config = dict(
    num_hidden_layers=12,
    router_score='softmax',
    init_std_router=0.0355,
    lr_router=0.00249,
    init='normal',
    schedule='wsd',
)
Below are experts of layer 6 (counted from 0) of a mixture-of-experts language model. Rows are named router (the router's row for the expert), gate (a neuron's input weights, with its number), up (a neuron's input weights, with its number) and show model dimensions 0-47. Each number is 128 + 32 x the weight over its row's rms, rounded and kept within 0 to 255. Numbers have three digits each.
Before each expert's rows: "comes after" lists some tokens at least twice as common just before its tokens as in all text. This comes from a sample of Wikipedia text that the model never trained on. Tokens count by the router's weight.

# expert 19
comes after: "\n", " |", "-", "|", "==", ")"
router:179154149145148132181132187112081135118162108138114142084035200129127090165139196073145089160121150051116104064117093146171129100145087093127135
gate2:150104118117117108132117097108164126099146179083085116157151079148067114187063184165132096135186177210137116099120107080166186077137099111138159
up2:125191148131142125178139143159084128129103113147139100114162093102117139149160138082143109097138064112139145174124144208148100140082119125093090
gate3:133138161130105115142181146118095095075114157123130131051074163145189186120103148132057139107172156128137117122119101146132120091088090149107071
up3:126144124157162114156159143147186115123111125140139172068109083065138128193107190189065098115148127121133127107129124125056103170136133110112133
gate4:119105144159165136130125145096153156099115189109167107143140189108156118134101113149158179134144104082126098140057111142118092141101163179092142
up4:159122114128146102118144160105136129110114103107155137148084054144197125120067159135120166165121106114091115081122128155153121142124122119153107
gate5:119136120143138193109187168155119195092148183149141108115136152168104160120110150085162113158156132137197140126137109107183127172144117135169187
up5:129162130137136103198104097104142078155102122154136075109134148175166110074122165114161121135077066157053052121103189117128159115071095099074118
gate6:158035121106136186111140125152138118153132149048106146088133118132117130118090112093124053134118157146192090144175093113144072170105168175110137
up6:109167181125114134133150087095154097083098193045182104128186143074078165116166129220152148119134176094073159133144156109128138130111154152150136
gate7:151168096126143112130077141114094097137123141085112180176170126095122135128112106078128151113128122172132106147148148180105143130066116117075089
up7:162126087129231132139133069167148159192110107125194140091186141133086129161090161102085138100093101099134198122082107079097148137130099125148161
gate8:137097184130160138082100102145146139153177090116170175071146207159087119109126151152110139100169070177139120106095183116102139126149060072147163
up8:114156147091110111104071114069156114122120103107083155133145120095179137124204146128131118181160119098152111111171163138152124195134143188119156
gate9:141098166149141160186149162171147111065171107194138109094083143091095155117117154177098123116089143168042171097119076111115099142118089158109152
up9:117143178205150191165109150156136119104128082146162117119108148112172114152111124215069141132126164146133148129180122086120092181124173139111172
gate10:159114155105151078132097083158149096089121183093122131076083097080140127157153142173109153109100159108169171101190179122181124120156108130121127
up10:105125190085162066114058121190104143158120150093129147159119104125122131140090112136118107130197230104151118118114099148087113096122125088110144

# expert 27
comes after: ".", "\n", ")", "==", " =", " also"
router:176115177135104175144188121067141169082116127132120142115047097115080093096113100152144106037186152124102099162082152101184154121151125169124128
gate0:133126103184148190133125179146138145129152119148141188146130203149178187104109146114153150071170132138143138138144168116201115146125129132140118
up0:117171125144092147135137119131088093085162171122098139156130077101151120131102120086085107129072182177108098096148129104072133115124172131103105
gate1:134129194173169177194087123144100068091106138161176119110099147114150150148121159160084168040174178096141136068136130123171098124114111148173124
up1:080141133147136087079169114160109147101162000183138154158158099142156137141140138153075170111160112103122154207120107150132068111137133144172109
gate2:143119131112157106140119133096102098105108162109097158133088134149120117084159177111097127072167169132137073176122169125113113102185148203183126
up2:184127139150189185075143149132079131095092097195116098111155185147129148112090101169078192088121173149199117167194129108150082136097114137090101
gate3:132133099084149069142167125135106099125121101189100082110133094128102148169127129109134119141088131105126119116153151113126159089089143138100150
up3:142148114084127191151189097127157057140193150127163111099191112145100142120188175125139154118137151109193107091126117073105118120135135137165114
gate4:133115100144130108132100146113207093133083092131143110085156107154150087136179133090138131067111159110149086141126162066150076147120075078174168
up4:095108101105168083120162134102138109117140166128109135096128143176148129109158140083108188124105144100126082110178109206121189180117146120173169
gate5:113117112108115138183193141085132155118144130130148133134095153136134099122165163126028117107130157159142109112130113142130054143106137077139125
up5:050124101180108082131127117128114181162123154066086120107186143159147113106132125140070051135103151105110123117114091150091152157151176097136120
gate6:155084146134184153165126115071134132123154136114081148081047111120144119123184120103082104056140126141110090140105141165176156123156104167141153
up6:090096120176097134154149103139153101175091108118138133130164126086107135073096107150170114153146120136156148133126155100069113122087173071141072
gate7:130117128069142131155082044089177121126107170100091143128123138088137120110139112166147032168126087142160158111082183082051119116156129102133115
up7:146182134161100075134169112071163130122076163160137093130134111107135147125098136098121110106132103108110087166134114134077117075175085126184096
gate8:101079079101130194138141120147169172086135084130047063156184146133124124127132116149049111107082190096137095076147065055168098149104130093109091
up8:155106098190179125169140139117118101100083124107133160077135072128125141141118116141075082138083135135185084151155169067152097127132114139217168

# expert 4
comes after: "\n", ".", ")", "==", " ==", " ="
router:188163190137129154144133180047088191086174173146163171156083113140092137108098095122119123138157114103134121143080110095110122143197151147119184
gate0:100113105078116120170128096162151203106107178124154191139133177141154125151125176149113145081120136152149134136103129119169147183120164116137106
up0:127124198097132154164136116155131122184106164095182126103118136116155127107107147098115132107084090099097074155134141151090180120152126128144137
gate1:154161123071138129088115110162139132093144138092099155131112158105147139149141135142120133061151143126146150080185112088099069188086133159156195
up1:082147096110094091142113122073118145142147126109061106127089148132172084107152106147136084174099094114109138140109148168159133189101155069087081
gate2:120186142127106087098170152155109129148193199165107096152122111098157168109093127155092120093133090136145115108102130108161170121115144117129148
up2:089096198143101135158122115114134124128114149149155078137064137106125067127158157136186108121162194166053179109110162148140081088091139117153128
gate3:087109146157115127117137158081091131130078113125152105164156102122144090141116119143103112132147199126131125113082121187183109135154161113133155
up3:093112113154136152098158146120097158141104109133158153120111071098099122164139141146118149058191178099128099162153171194146107157081104127072084
gate4:175132132113132099119138156131144150099135154105133128117111137124132126139178118168139125106105153120132088110208146087150104208114102163141136
up4:089153167110146137115117126141120127126072159098135071131104174142187092163138078155118093134118156167116190139087127162139169123107102090182184
gate5:172123200129126135099112109143177110111142052100106156119153117132173156160165136129120123150158099094126103157142110066103102074091063124167170
up5:111121125156165101100125091161162174103106157071159118130155170132088126117091128157117169047192123114103145114121139067135146129142193083114133
gate6:124148155154053066110135151065146119056149178152177171124121061131147159158134106105159127124109168088242141195117135152091142109173121100115098
up6:145127125060098097117157064148127103176151128122086122106113139147079113133132100139133127109083097120083109073110083138162187134160166160115118
gate7:108191104100153116140129101128078158078159097126102077112180075100162158088136105143169074160111135114098127181134087108126159137145105141117169
up7:121091096116125110170160160123130105089110149112149122160162108142147114094114144122139141178121145139095105082092136126102098101088108108119136
gate8:112126161136188149080137146239117106173087069141080166110094196116165119083126104166161157150117150183074107091178111166146087164139100092139092
up8:058094069139095144126140174103045129156100098080169087112112122101106091146140114072124143120155134066206120209160142176074121080128143126167111